Weights of a small mixture-of-experts language model, trained from scratch on English Wikipedia.
Size: 8 layers, width 256, vocabulary 32000, 44.1M parameters.
Training: a variant of SOAP for the experts, 757M tokens, 3046 steps.
Below are experts of layer 4 (counted from 0) of a mixture-of-experts language model. Rows are named router (the router's row for the expert), down (a neuron's output weights, with its number) and show model dimensions 0-255. Each number is 128 + 24 x the weight over its row's rms, rounded and kept within 0 to 255.
Before each expert's rows: "comes before" lists some tokens at least twice as common just after its tokens as in all text. This comes from a sample of Wikipedia text that the model never trained on. Tokens count by the router's weight.

# expert 9
comes before: " the", " a", " to", " his", " that", " in"
router [ 91 131 103 138 152 100 113  89 112 123 121 176 123 128  89 148 179 133 181 129 135 142 102 130  80 122 136 126 126 154 141 123 147 113 131 189  77 132 138  78 137 140  94 173 128 147 117 135 158 142 108 162 131 118 106 131 130 169 116 184 128 132 129 141 186  84 123 124 153  88 152 153 139 163 130 126 149 146 125 140 133 132 128 115 159 132 120 111 126  88  94 131 131 132 116 116 127 118 126 128 141 119 122 134 101 111 147  84 142 111  98 116 102  86 116 110 154 120 157 133 103 169 116 107 142 184 119 117 152 108  88 141 139 162 119 115 126 103 123 141 112 125 147 139 131 125  92 138 149 167 127 122 140 123  83 103 140 151 123 147 106 137 103 123 125 137  93 128 122 139 172 161 128 166 127 167 148 131 169 113 134 138 171 144 106 138 123 167 127  95 115 130  84 205 100  81 144 112 144 137 109 124 141  93 168 137 125 138 123 144 119 181 143 140 135 116 118 138 148 113 148  67 112 103 100  93 135  93 100 128 124 123 110 115 163  72  89 151 125 132 120 115 148  95 171 151 106 114 138 125 136 128 114 187 142 120]
down0 [142 130 141 186 164 189 105 136  92 127  88 120 117 147 148 139 156 112 148 128 133 113 111 106 114 163 137 152 153 119 138 156 106  95 109 159 165 154 146  68 139 113 141 128 142 119 136 103 133 138 167 113  97 117 158 136 131  84 135 189 124 120 136 148  99 106 103 121 146 132 123 151  85  98 145 138 109 134 149 143 128 156 157 145 126 119 143 145  94 138 130 134 123 109 150 159  94 107 162 126 162 200 171 117 137 140 102 124  89 104 134 127 123 116 131 149 136 116 120 161 108 121 122 100 134 121 120 158 153 135 156  79 103 164 124  96 143 193 127 135 161 139 125  86 138 114 165 158 173 148 153  77  93 136 154 148 161 130 146 151 128  85 119 141 106 107 152 162 123  98 105 127 111 135 110 122 153 112 149 141 151  90 137 106 128 116  98 144 110 120 131  87 153 166 142 156 132 168 162 127 105 132 127 135  83 140 131 125 159  80 120 126 121 158 136 139 119 107 121 145 134  93 116  82 124 151 138 140 117 144 157  91 125 128  77 123  97 125 134 137  99  96 125 118 102 128 137 120 172 124 158  89  82 122 100 117]
down1 [125 103 131 115 161 152 117 127  84 128 151 182 134 111 140 113 133 124 142 138 136 109 125 170 138 139 115 144 139 111 126 130 149 126  96 125 117 138  77 144 193  99 136 148 144 104 154 139 109  91  80  94 113 162 134 120 189 176 130 128  98 128 100  99 116 118 136 137  92 147 123 113 103 131 130 139 106 164 109 137  87 124 128 114 183 173 130 175 144 115 127  91 102 116 162 148 110  57 147  97 168 120 142 142 118 134 156 113 117 112 124 125 109 114 116  82  92 114 126 146 131 129 135 141 146 194 123 130 141 154 145 147 145 146 125 170 130  92 124 112 110 154 123  82 120 122 118 128 131 108 150 126 135 141 121 131 144 152 109 156 102 118 118 142  90 121 154 127  94 136 110 119 122 109 145 156 153 141 147 114 168 148 154 116 142 132 112 165  88 165  89 151 122 127  45 187 122 117 119 130 134 107 137 134  88 142 132 137 124 116 150 138  98 149 156  95 153 131 173 133 125 122  83 139 126 115  82 120  62  81 143 107  94 161 157 121 113 136 136 118 115 116 108 142 102 128 148  98 110 132 123 138 141 159 153 109]
down2 [142 152 106 133 103 146 141 119 165 106 146  63 145 116  99 165 129 114  99 166 141 119  91 109 106 149 101 153 105 150 140 151 154 156 159 107 124  98 115 148 124 161 118 142 128 139 116 172 128 156 146 120 150 160 106 145 106 172 124  64 142 119 123 124 138 148 120  95 117 148 174 168 127 101 136 114  98 116 141 174 106 127 122 133 119 114 107 142 159  92 158 166 126 108 185  60 118 144 118 146 120  90 100 143  83  99 114 136 150 103 148 129 143 169 145 123 123 106 140 134 149 148 140 111  93  91  95 109 108 184 138 107 135  95 164 120 102 130 105 164 141 129 130 127  98 149 131 134 113 116 124 126 117 139 131 154 114 106  90 100 130 149 138  92 183 121 115 130 178 127 166 148 164 134 111 128  76 115 143 122 100 114  83 109  99 108 165  89 153 164 168 163 164 140 130  84 148 122 116 109 160 110 112 100 140 116 115 139 105 152 122 122 118  54 105 115  93 120 100 128 115 129 108 127  95 123 144 136 117 115 134 174 134 154 132 118 129 114 161 137 150 125 134 145  96 150 135 138 135 128 123  96 129 138 141 134]
down3 [121  91 100 129 131 123 119 116 184 139 147  93 190 134  96 106 122 139  90 142 130  99 141 126 127 165 141 109 105 160 148 109 114  79 109 143 131 119 138 122 160 139 141 153  79  98 143 147 120 133 137 152 143 113 136 149 101 115  59 101 146 116 139 140 126 147 128 104 133 152 119 149 149 120 111  92 162 116  95 106 109 127 129 121 126 167 135 125 153 158 143  74 115 106 151 143 105 128 136 105 109 169 115 145 123 129 105 156  75 169 144 140 155  90 141 169 102 127 130 134 116  72 127 126 106 153 188 119 152 133 147  78 129  66 168 118 142 127 133 118 118 141 176  84 137 103 105 178 120  99  57 112 105 147 116 140 114 164 132 114 128 102 108 114 151 134 145 110 128 105 133 152 125 118 144 127 131 127 147 140 102 121 132 127 147 107  90 104 101 139 157 134 155 129 154 132 133 113 103 119 104 166 143 139 130 176 140 109 135 121 113 136  83 165 117 164  63 125 107 115 142 156 145 163 159 126 114 112 101 153 144 100 138  76 140 117  94 123 127  99  97 125 126 154 120 102 118 138 113  91 118 142  98 125 153 101]
down4 [130  81 158 118 119 109 130 105 115 109 108 135 170 132 168 150 164  89 117 144 127 138 137 153 139 162 110 151 102 119  77 113  88 115 153 101 153 149 141 125  75 109 161 153 144 179 116 136 130 116 141 101 115 136 114 117 162 166 122 148 113 185 155 133 108 152 116 144 127 135 122 121 137 131 140 125 118 115 115  49 133 153 145 134 125 138 117 169 127 138  62 116 142 146  76 133 154 132 102 141  98  92 130 152 108  97 142  89 144 123 106 144 156  71 143 112  85 126 129 148 187 120 124 142 172 141 128 161 104 156 144 128  84 112 128 151 125 127 130 105  96 141 151 116 116 160 118  97 127 112 130 125 128 153 169 126 167 101 112 149  70 138 128  76 134 145 128 166  99 172 148 114 116 171 144 122 149 122 165  83 126 159 139 129 137 132 109  98 137 135 120  91 130 123 117 120 131 131 142 133 136  70 142 123 141 146 185 140 104 166 127 119 121 127 121 104 138 155  94  90 128  92 144 115 129 129 119 139 104 142 116 126  87 138 114 136 108 119 108 152 159 155 124 128 141 114 141 128 131 153 157  59  98 150 116 143]
down5 [155 152  98  93 137 104 130  86 137 105 113 152 102 117 120  81  88 147 110  99 121 149  98 148  91 128 106  68  99 137 100  72 129 155  91 133 103 154 120 124 166 169 108 107 198 171 136 123 169 150 145 104 146 117 127 150 118 112 120 140 107 146 130 117 134 111 118 151 167 130 151 153 103 120 120 145 118 136 121 133 148 108 153  87 135  90 130 137  97 100 142 115  81 105 113  84 131 139 163 133 118 164  84 105 110 139 135 138 129 145 108 141 132 137 131 138 106 177 160 158 109 110 121 103 136 147 134 157 161  78 128 160 150  95 153 125 121 154 139 167 179 149  85 173 152 159 111 162 111 113 132 151 115 144 131 139 166 107 152 149 143 152  93 155  87 155 134 166 128 161 104 108 126 114 135 131 132 104 139 105  84 125 153 129 153 140 122 125 168 115 129 140 132 126 148 147 111 125 179 125 118 142 136 132 140 177 145 141 129  63 135 116 125 162 134 114 126  91 138 137 138 150 178 108 121 138 138 143 123  96 153 118 124 125 173  83 100 121 106 101 113 140 116 150 134 125 157 100 174 135 129 113 113 124 144 108]
down6 [164 132 148 116 147 115 118 125 129 138 110 127 139 105 143 145 169  91 138 130 112 132 146 129  99 161 124 114 137 116 129 146 147 127 146 164 102 138 108 134 136 145 101 102 105 104 100 119  93  91 133 148 149 130 145 141 149 137 138 105 130 123 113 137 171 118 138 129 149 131 134 142 154 155 100  92 137 124 155 114 202 127 172 152  98 136 117 161 117 118  84 130  97 178  90 154 151 164 152 109 101 114  97 111 122 148 127 113 159  95 156 106  97 115 120 113 101 125 140  97 107 103 120 109 140 109 150 130  99 152 143 145 129 129 172 149 134 142 133 113 128  93  97 105 114 142  98 110 159 177 154 128 106 126 148 167 132 114 138 100 117 137  92 150  99 165 153 150 159 101 138 164 132 149 152 113 114 150 133 107 146 121 122 145 153 127  99 103 116 160 132  95 163 104 110 133 151  48 118 118 147 141 150 120 121 107 163 157 108 127 105 121 145 128 140  85  83 101 165  90 190 138  91  94 136 114 131 204 104  92 132 131 117  75 150 119 144 129 130  86 113  78  98 158 122 158 131 165  92 126 107 136 136 144 169 117]
down7 [120 110 122  99 135 149  91 113 106 142 141 137 144 121 147  94 136 174 107 142 157 141  92 162 153 165 119 121 160 155 147 177 119 139 111 165 113 111 140 102 141 163 144 114 158 135  87  92 140 143 125 130  67 105 113 150 169 169 155 110  70 142 139 124 100 161 148 117 129  96 120 100 116 103  80  80 102 110 106 177 155 131 104 177 111  71 105 155 120 147 125 123 103 144 142  98 136 134  84 146 130 136 113 143 139 177 139 127 126 144 115 138 116 171 133 109 128 100 112 107 128 128 139 132  73 143 125  99 148 103 130 147 121 127 150  86 136 138 141 151 141 133 106 115 134 111  91 131 115 108 152 152  98 120 171 109 154 126 186  84 144 135 112 111 100 128 113 141  84 168 121 133 126 120 132 141 168 107 127 131 159 149 127 140 144 122 132 154 129  93 110 158 135 116 127 175  89 148  82 141 108  98 125 120 135 163 155 144 128  97  98 104 126 110 124 106 140  85 158 134 125 172 125 155 127 148 128  91 130 133 120 105 129 170 110 163 106 124 161 168 105 142 115 166 145 119 132  99 154 140 110  98 173 139 120 111]

# expert 27
comes before: " in", " to", " by", ".", ",", " on"
router [ 98 127  95 149 123 104 108 111 144 140 149 178 114 106 106 117 155 146 155 112 152 130 134 151 119 128 116 125 121 139 137 137 147  94 124 169 128 124 132  78 139 141  90 148 143 164 104 168 151 152  78 157 118 108 122 122 140 182 101 150 119 101 127 132 199 133 142 117 137  93 137 177 129 155 144 151 137 149 106 144 140 158 129 148 169 130 108 132 126 106 110 120 121  94 121 118 136 136 106 117 128 110 119 142  89 148 137  96 105 120 101 125 106 112 165 125 150 122 164 166 110 174 156 116 122 172 144 111 122 121  96 163 138 142 122 119 133  64 117 154 124 112 130 130 111 129  75  98 104 150 133 102 127 147  80 121 131 144 146 167 142 121 117 124 132 131  78 124 129 166 132 143 128 162 131 168 142 130 177  93 154 113 168 133 111 131 143 207 102  88 119 151 116 140 101 136 173 117 154 128 130 150 143  98 147 125 122 135 128 133 111 160 130 130 181 127 126  96 115 124 166 104 102  99 117 137 136 116  65 129 107 115 125 139 185  85 101 131 138 121 112  74 114 147 176 134 102 127 148 107 110 131 126 180 136 127]
down8 [108  87 142 129 119 131 124 103 136 140 126 116 151  82  99 124  75 141 104 115 105 138 111 101 111 114  53 141 178 165 118 135 131  98 139 155 139  78 101 123 131 114 186 136 147 138 110 127 128 124 128 117 110 155 146 169 147  99 146 145 146 151 159 118 104 123  86  97  96 134 141 137 130 147 140 133 129 110 124 171 110 136 127 104  97 113 132 132 116 120 154  97 188 116  87  86 121 143 134 143 151 153 107 120 143 133 105 108 132 106 105 143 133 113 129 156 180  91 126 101  90 124 148 152 142 106 144 135 175 128 148 122  78 161 119 141 125 125 103 101 128 131 108 129 114 127 165 134 142 116 111 178 190 109 133 129 136  96 146 134 144  78 140 108 147 129 119 123 121  98 113 119 142 130 158  76 146  83 103 133 137 121 153 134 159 153 139 160  87 110 106 116  77 215 109 106 110 102 104  93  94 133 123 141 121 158 120  80 111 126 141 118 132 157  72 131 108 128 107 109 123 127 102 154 125 133 130 124 143 127 133 102 106  91 121 102 126 108 137 132 131 103 161 115 122 111  99 163 103  95 166 121 146 103 144  97]
down9 [ 56 112 140 163 135 130 133  58 125 123 110 111 116 157 115 104 171 125  87 118 126 119 145 137 145 108 125 119 126  85 163 119 130 140 139 137 125  95  89 126 141 101 114 148 149 143 130 113 143 140 133 153 138 107 114 105 154 163 140  69  88 108 155 103 147 119 182 100 113 149  70 111 111 134 116 114 129  86 120 129 129 122 158 165 165 123  84 145 132 132 148 139 135 128 152 158 120 124 169  94 179 109 145 117 115 140 131 117 132  89 139 151 171 116 115  78 161 111 108 147 126 116 126 105 136 124 124 120 114  99 113 171 121 118  98 134 116 118 112 130 149 112 134 176 118  90  89 161 113 109 131 108  84 160  95 170 143 143 128 133 147 125 117 136 145 169 133 160 127 184 129 130 123 151 194 145 126 152 156 135 114 119 109 141 121  93 118 166 150 114 141 145 130 120  75 133 123 110 123 130 135 107 128  94 168 151 168 149 122 137 141 152 156 138 129 130  73 150 152 139 116 115 118 132 154 150  93 140 138 157 112 156 142 133 160 110 111  96 123 161 140 111 149 130 126  69 135 111 153 118 117 165  74 161 107 111]
down10 [ 71 138 118 144 193 106  90 152 107 154 110 133 152 113 143  98 140 115 128 130 134 144 145 151 146  93 125 138 134 106 108 131 121 174 145 125 140 176 127 121 114 155  96 103 165 177 142  92 152 155 153 183 110 127 139 119  89 134 137 112  96 174 125 127 102 157 132 127 138 104  93 140 147 100 127 129 120 113 112 136 136 100 124 137 134 138 137 115 120 146 125 103 104 154 147 101 140 102  91 135 122 108 120 101 129 120  99 127  91 151 134 100 147  99 121 132 120 159 116 157 137 114 115 170 111 172 170 146  99  93 119 144 130 153 134 117  94 157 119 123 182 113  97 104 128 131  80 146 115 158 139 128 153 131 104 117 157 113 134 141 121 158 109 127 114 121 167 144 161 145 177 151 122 115 136 110 127  78 126 130 130 150 120 153 124 141 112  96 103  68 117 159 106  89 147 146 147 106 128 112 105 129  81 182  89 107 154 100 115 142 121 147  92 109 117  87 156  91 121 205 112 136  75 144 130 130 121 152 117 126  95 108  95 159 128 117  81 179 121 128 130 137 113 123 105 117 128 138 164 166 106 145 121 132  87 138]
down11 [102 142 149 131 108 140 123 186  91 142 128 139 143 159 124 111 117 155 133 145 136 103 112 188  98 122  83 118 143 147 189 158 122 114 108 198 119  92 137 118 188 156  97 121  82 174 121 139 132 108  89 143 156 141 149 117 119  94 140 154 101 138 154 140 120 100 137 101 111 122 109 102 121 150 126 165  94 115  76 155 106 135  97 109 109 107  92 117 127 126 123 137 148 181 120 155 128 126 169 117 121 150 120 140 134 117 144 124 121 119 136 107 146 129 108 118  79 138 130 137 107 117 146 130 132 132 125 147 127 120 112 144 133 131 141  88 158  95 139 170 113 153 114 116 112 156 133 160 147 134 152 121 137 110 152 129 117 100 177 130 125 116 116 148  88 130 140 130 114 190  90 140 120 141 139 157 143 132 109 133 137 103 131  97 136 119  78 129 119 157  73 181 122 129  96 169 135 182 118 122 131 115 126  84 104 159 109 177 125 157 120 112 126 146 163 136 142 131  96 116 200 111 115 107 178 160 148  92 133 152 143 147 145 164 131 106 112 146 117 141 151 117 125 104 118 107 123 137  96 107 151 151 109 141 167 111]
down12 [189 115 146 122 158 116 172 116 123 122 156 107 176  86 193 136  98 138 130 121 131 163 105 128 166 140 123 117 111 125 136 130  60 140 141 107 127 107 127  43 101 162 112 121 147 143 141 127 122 156 139 155 165 121  97 145 171 168 152 139 142 153 116 161 109 167 125 122 108 130 124 133 135 160  90 111 103 113 108 138  97 166 116 131 130  70 111 124  96 117 142 132 126 142 117 132 123  94 165 137 110 111 158  95 119 135 145  81 142 128 113 142 137 149 108 144 109 138 130 128 165  80 126 149 123 139  79 152 134 107 120 126  99  99 146 111  99 136 163 136 122 166 126 134  92 150  84 134 165  94 135 118 111 107 145 146 151 117 188 131 167 166 108 130 103  97 166  56 127 134 118 109 146 133 143 153 133 126 173 107 111 128 138 128  76 119  87 126 140 144 114 140 159 133 112 125 177  97 129 151 128 175 113 146 146 124 111 122 137 128 140 122 116 137 107 132  74 137 102 116 120 143 116 107 133 135 142 162 150 108 145 112 127 168 108 114 129 129 145 140  96 156  86 113 149 126  93 140 124 135 111 139 145 104 154 125]
down13 [ 90 154 140 157 152 101 102 154 144 158  98 113 122 131 127 176 124 138 142 134  97 110 122  85 170 128 143 125 133 153 111 104  99 145 126 112 177 148 134 136 149  94  92 146 113 104 121 139 132 125 135 126 129 110 129 129 122  66 108 123 128 120 143 117 110 139 129 112 147 136 159  94 128 158 136 151 139  99 115 109 126 126 131 134 139 173 196 119 134 144 125 129 111 150 119 137 168 139 122 104 174 114 199 105 114  69 134 152 150 167 142 100 120 125 163 149 112 132 123 111 123 126 127 156 126 149 139 116 130 146 117 110  89 136 128 133 137 130 114 127 148 167 160 142 151 117 151 139 135 105 143 143 118 162 121 110 144 105 106 156 143 133  97 158 147 173 120 104 141 118 165 116 106 119 120 128 120 148 114 105 143 162 127 138 130 105  97 132 170 139  81 155 160 132 150 122 133  98  86  84 144 138 105 123 131 103 139  93 116 163 189  76 174 119 122 182 125 151 154 167 130 148 158 108 140 106 129 166 101  98 170 152 115 154 112 129 105 148 108  99 107 119 134 192 105  95 130 109 129 143 164 172  69 131 149 177]
down14 [145 146 115 118 155 121 168 176  82 102 149 111 131 135 115 134 116 139 193 183 111 135 126  93 131  98 144 137 146 156 143 126 156 127 139  85 130 124 135 133 127 102 123  96 116 116 111 142 135 114 134 105 187 145 109 169 114 108 153 146 123 107 123 132 124 123 146 132 117  87 128 142 112 114 113 147 144  96 147  99 127 113 105  89 120 123 135 122 128 127 119 168  76 168 114 120 163 116 145 150 112 150 121 133 109 115  98 110 123 105  92 127 122 115 114 134 111 162 153 138 134 128 163  89 140 129 100  87 124 151 125 134  65 110 164 109 125 140 185 113 130 125 126 140 156  98 148 148 118 121 150 161 149 126 109 123 110 108  82 113 149 142 126 123 112 126 168 108 126 122 146 150 100 112 118 122 112 111 155 110 148 147 122 111 173 128 114 111 134 139 113 145 112 132 130  98 147 142 110 117  85 102 150  88 155 140 148 136 123 117 109 115  84  86 178 106 136 138 117 183  79  97 143 152  68  88 168 120 151 139 163 131  95 155 140  84  91 139 104 141  94  91 132 164  86 137 193  97 129  82 103 113 123 119 168 103]
down15 [142 159 134 104 109 127 137 120 150 171 123 140  79 142 120 167  97 121 145 163 130 139 129 115 110 161  97 114 155 168 107  99 140 123 193 118 153 116 120 110 102 125 178 122 181 147 157 123 177 127 155 135  98 134  77 109 147 128 169 138 136 148 140 120 137 100 129 162 119 119 118 147 169  98 142  87 142 137 121 128 151 127 163 166 142 150 156 108 142 143 169 125 160 139 130 169 134 129 126 110 141 135 181  87 137 150 105 140 111 103 136 131 106 116 105 122 136  96 107  79 129 164 161 120 156 111 133 143 142 167 150 103 151 126 133 123 154 116  93  58 134 138 123 179 136 178 118 122 150 122  93 117 155  73 133 169 106 147 142 139 119 134 123 132 122  88 154  83 113  91 161 141 121 107 145  64  79  96  93 126 143 119 108 149 159 175 154 167 120 177 146 103 139 120 141 122 115 116 117  88 145 139 140 158 113 109 137 124 174 155 119 109 130 143 140  82 109 139 134 107 120 119 113 117  93 123 135 150 140 147  91 109 116 151 110 122 140 127 116 126 129 139 114 100 136 114 111 132 140 153 124 145 128 158 101 112]

# expert 1
comes before: " the", " a", " his", " an", " their", " its"
router [111 164 102 125 148 115 113 110 155 149 119 170 102 142 118 145 172 126 157 119 148 112 116 113  93 124 101 107 140 147 151 114 148 115 145 150  81  87 121 112 116 125  89 156 146 153 142 126 179 164 136 123 140  57  62 142 158 140 144 166 143 108  98 126 141  90  88 144 166 138 156 119 138 146 135 120 138 130 137 110 130 122 148  98 155 133 132  96 152 120 100 166 160 134 159 120 156 112 135 123 142 124 143 138 118 107 129 122 147 102 146 105 169  93 123 116 138 145 125  99 109 115 148 139 178 165 131 111 154  84 124  97 170  95 135 126 136 114 115 112 102 133 120 159  87 165 100 149 148 154 114 143 204 134 100 116 126 139 132 123 102 154  83 145  82 103 120 129 128 149 159 147 112 150 147 151 156 106 153 112 137 187 148 181  98 173 135 151 130 123 107 143 121 159  66  94 152 106  98 131 112 154 150 139 141 125 112 135  90 176 146 155 140 135 122 136  99 143 165  95 140 134 124 108 104  88 108 102 145 123 130 120 124  90 154 130 134 139 128  94  93 133 163 116 117 132 120 107 164 151 111 121 132 151 128 131]
down12 [ 85 124 155 130  92 135 157  79 157 105 128 140 128 128  96 120 126  95 101 132 119 108  98 112 141 142 147 141 127  68 138 111 123 124 149  95 123 119 127 154 185 114 132 100 131 112 149 124 109 111  91 103 114 150 140 112 131 128  99 105 152 114 112 141 124 111 140 128 131 115 132 141 137 178 127 112 112 148 151 117  69 130 113 156 146 126 137  91 148 136 188 104 153 146 108  90 130 150 107 152 118  91 125 141  49 139 137 148 159 125 125 189 144 154 145 139  92 135 126 115 139 186 119 175  83 128 127 126 125  86 119 117 140 135  96 118 129 144 123  94 173 115 124 141 132 156 134 168 130 105 107 101 119 100  92  74 152 117 125 103 106 128  92 130 163 114  82 109 133 106 164 117 130 123 121 183 104 131 151 152 163 134 116 151 132  90 130 112 134 114 154 120 115 134 163 162  96 108 104 159  90  94 122 109 129 110 128 194 104 142 155 163  88 128 106 106 127 161 119 116 140 138 110 110 103 127 134 120 137 112  97 125 134 136 120 163 166 136 143 162 122 106 173 101 137 113 121 144 129 170 151 170 106 109 160 146]
down13 [119 132 173 182  91 139 121 113 122 127 163 163 118 133 155 132 133 136 109 119 172 116 120  78 141 119 114 127 163 154 134  92 114 115 137 138 141 136 138 115 116 169 152 151 148 150 102 150 144 150 127 131 160 167 121  81  80 100 125 132 119  89  91 130 143 111 115 148 117 133 144 153 126  92 117 138 135 114 130 159  94  92 147 129  86 116 127 132 146 105 184  97 135 147 157 132 140 149 132 127 116 130 155 110 129 123 121 152 155 173 128 139 150  97 147 106  99 104 107 125 119 143 113 128  84 141  92 152 170 148 101 107 138 128 107 135 142  92  99 111 149 106  93 131 158 122 126 148 163 134 116 139 148 115 137 161 117 154 164 123 133 136 115 108 146 136 120  95 136 102 138 128 132 139 120 139 111 148 167 126 158  85 148 106 118 171 118 101 162 144 140 118 129 170 115 159 143 139 138 130  34  76 115 117 142 108 159 187 184 142 124 197 138 122 143  91 112 157 137 143 139 130 114  70 147 129 132 107 127 110 155 127  79 120 197 128 124  89 133 162 135 135 137 126 141 153 141  99 112  85 132 126 155 111 109 127]
down14 [150 136 158 103  61 112 137 106 129  91 121 123 156 115 127 132 121 127 128 154 148 125 121 153 154 107 117 124 133 122 152 110 110 134 149 128 121  99 142 130 144 141 128 109 157 102  90  84 161 181  74  92  93 126 158  90 144 153 119 122 147 101 136 111  84  83 165 128 168 112 147 134 157 140 136 106  95 142 133 121 140 150 104 198 140 123 148 114 145 156 123 143 128  94  95 146 181  74 113 167 141 102 169 132 117 108 147 165 150  78 152 122 126 117 125 113 164 120 147  84 156 124 124 144 152 139 114 120 140 137 128 102 115 136 125 122 112 118 125 136 171 129 151 108 147 138 104 158 120 151 155 135 144 135 170 144 113  91 129 141 119 195 132  72 131  98 149  80  74 130  88 161 153 163 121 146  92 120  92 133 116 158 144 143 132 110 151 125 141 131 135 156 140 112 125 128 143 178 138 121 118 136 167 108 163 105 166 116 167 147 148 127  86 139 126 144 126 117 120 129 123 175 153 104 113 131 109 139 147 113  87 128 160 115 120 183 122 118 108 134 165 155 134 110 111  99 120 144 137 148 120 145 126 144 113  85]
down15 [156 142 114 120 126 173  84 161 151 138 120 104 140 195 134 125 124 150  93 166 126 166 142 138 124 156 143  95 160 174 166 170 143 122 109 151 121 149 142 146 101 132 113 117 190 130 163  74 118 148 114 137 152  91  97 128 160 166 154 131 136 117 114 102 164 119 190 132 119 116 131 156 147 145  93 127 123  91 110 175 117 131 168 157 148 142 126 116 162 105 157 153 103 143 117 147 159 136  79  84 160 139 161 152 132 159 120 111 136 153 136 123 127 116 125 140 146  97  89 107 126 137 169 164 113 126 110 163 145 109 180 116 130 102 127 133 113 124  83 132 131 134 132 128 128 119 125 123 127 120  95 100 117 131 151 106 129 127  95 102 171  98  94 115 150 131 166 106 134 125  84 128 160 145 134 153 109  91 122 176 134 119 133 128 121 152 160 123 100 168 109 112 127  99 136 136 106 110 108 150  98 140 117 144 129 111 133 109 139 174 119 114 104 141 145 112 112 128 131 148 164 200 151  71 138 139 111 131 123 136 104 137 136 163 130 138 112 150 177 112 131 134 154 128 152 125 139 132 156 150  91 157 165 133  95 146]
down16 [102 145  99 126 104 125 128 123 159 121 118 135 123 118 137 128 135 110  87 140 144 124 141 124 109 111 159 145 119 112 114 205 127 113 131 135 192 158 169 143 152 147 149 134 155 137 138 115 111 126  71 113  89 101 135  89 165  98 132 117 117 143 125 163 121 107 160  85 115 124 109 105 153 104 175 100 111 124 122 114 148 105 123 190 101 162 121 119  88 148 143 120 151 147  93 154 115 138 103 126 139 124 116 176 105 154 123 131 174 169 102 135 112 146 165 136 146  94 123 137 132 100 131 158 106  72 126 137 128  83 191 143 137 132 129 156  93 143 156  92 116  99 113 123 118 138 150 140 146 124 121 134  96 112 134 115 137 132 115 103 131 109 152  95  99 184 129 128 165 130 135 173 175 127 139 114 159 151 126 140 155 152  59 159 113 108 150 137 126 128 111 128  98 127 116 147 112 115 143 146 179 127 131 118 125 124 154 145  96 113  99 145 121 148  91 108 187 147 155 138 108 146 143 103 145 116 120  95 108 119  99 153 121 104 113 107 111 145 112 133 144 160 159 123 102  94 101 160 153 193 114 147 123 146 121 126]
down17 [108 163 144 168 166 130  81 161  76 154 112 143 145 114 117 135  69 116 131 118 146 125 153 125 108 162 115 108 165  91 143 123 136 135 121 113 140 129 106 132 157 121 119 108 147  52 115 101 129 165 128 114  99 109 110 148 129 137 139 107 114 153 155 148 137 139 102 136 146  98 138 163 152 133  92  89 111 156 143 136 108 107 106 130 112 120  84 161 125  82 166 132 131 122 147  79 126 127  90 125 141 141 123 121 125 142 143 123 127 120 120 100 102  96 103 152 116 163 148 125 146 107 130  93 124 123 137 122  98  88 137 166 151 160 152 110 149 128 124 160 113 131 158 124 137 115 120 134 200 179 154 102 116 142 125 134 194 138 130 151 193 139  97 160  83 125 171 158 109 164 122 102 123 125 122 147 116 162 153  85 133 121 105 120 133 111 166  91  95 163 157 120 103 125 124 143 162 141 107 146 124 112 103  86 134 169 140 132 139 116 103 107 105 147 151 111 134 122 115 129 142 136 134 112  97 179 138 106 101 144 123 103 113 126 108 154  70 102 150 131  98 109 154 120  98 151 152 121 109  90 102 139  94 124  99 130]
down18 [126 123 119 148  96 118 104 133 153 110 145 100  87 107 121 114  83  75 134  95 112  73 117 120 130 126 117 126 112  90 133 140 124 112 129  87 135 149 119 168 103  95 106  94 114 117 115 114  93 129 105  98 148 158 110 104 121 109  91 150  83 110 124 137 173  76 154 160 129  58 168 105 114 127  91  71 139 117 147 158 128  96 131 149 158 115 183 123 150 137 154 143 169 134 139 148 121 115 122  98 106 132 134 136 118 106  93 136 159 133 117  96 149  87 149 140 102 130 162 136 136 125 104 157 167 118 146 104 111 115  90 132 124  75 130  98  99 128 136  99 183 138 140 135 136 151 153 134 120 144 154 155 157 144 132 171 125 113 142 160 163 131 128  98 175 149  92 126  92 128 136 132 135  90 162 109 143 146 101 156 115 151 112 112  90  96 136 148 138 122 132 142 115 107 105 151 131 111 125 137  78 108 123 145 119 148 125 121 116 150  99 145 112 153 145 132 127 173  86 115 129 135 188 159 142 161 124 106 119 178 147 139  83 129 151 119 118 113 128  73 127 143 149  89 108 136 126 140 121 106 139 148 112 155 121 146]
down19 [171  80  87 146 102 119 120 110  95 170 116 145 138 145  56 148 114 156 124 138 107 137 143 172 127 143 115  96 143 123 105 163 170 115 105 136 151 129 121  96 126 166 138  95 113 151 146 160 160 137 125 167 122 171 118 150 154 164 112 123 104 133 165 129 151 100 151 112 138 138 124 116 137 124  90 138 147 130 135 153  87 101 123 175 135 133 101 118 100 109  97 145 111 146 143  92 120 152 122 104 144  96 130 146 155 128  87 117 208 121 141 102 123 139 149 132 108  85  93 147 140  60 154 112 134 146 133  98 130 148 150 147 160 102 126 115 105 119 175 118 112  99 162 153 122 146 139 126 139 113 139 147 127 138 149 168 140 117 182 149 140 128  81 150 131 126 169 157 117 126 123 120 101  60 107 132 125 146 121 125 167 149 141 135 141 147  88 103 138 137  81 116 137  98 109 131 167 100 160 111 123 120 127 123 106 121 142 143  99 108  95 121 145 144 148 120 180 147 146  91 136 104 158  98 125 128 109 110 112 129 171 129 131 128 140 120 155 130 135 129 146  92 155 142 131 145  94 115 109 106 106 125  94 103 154  79]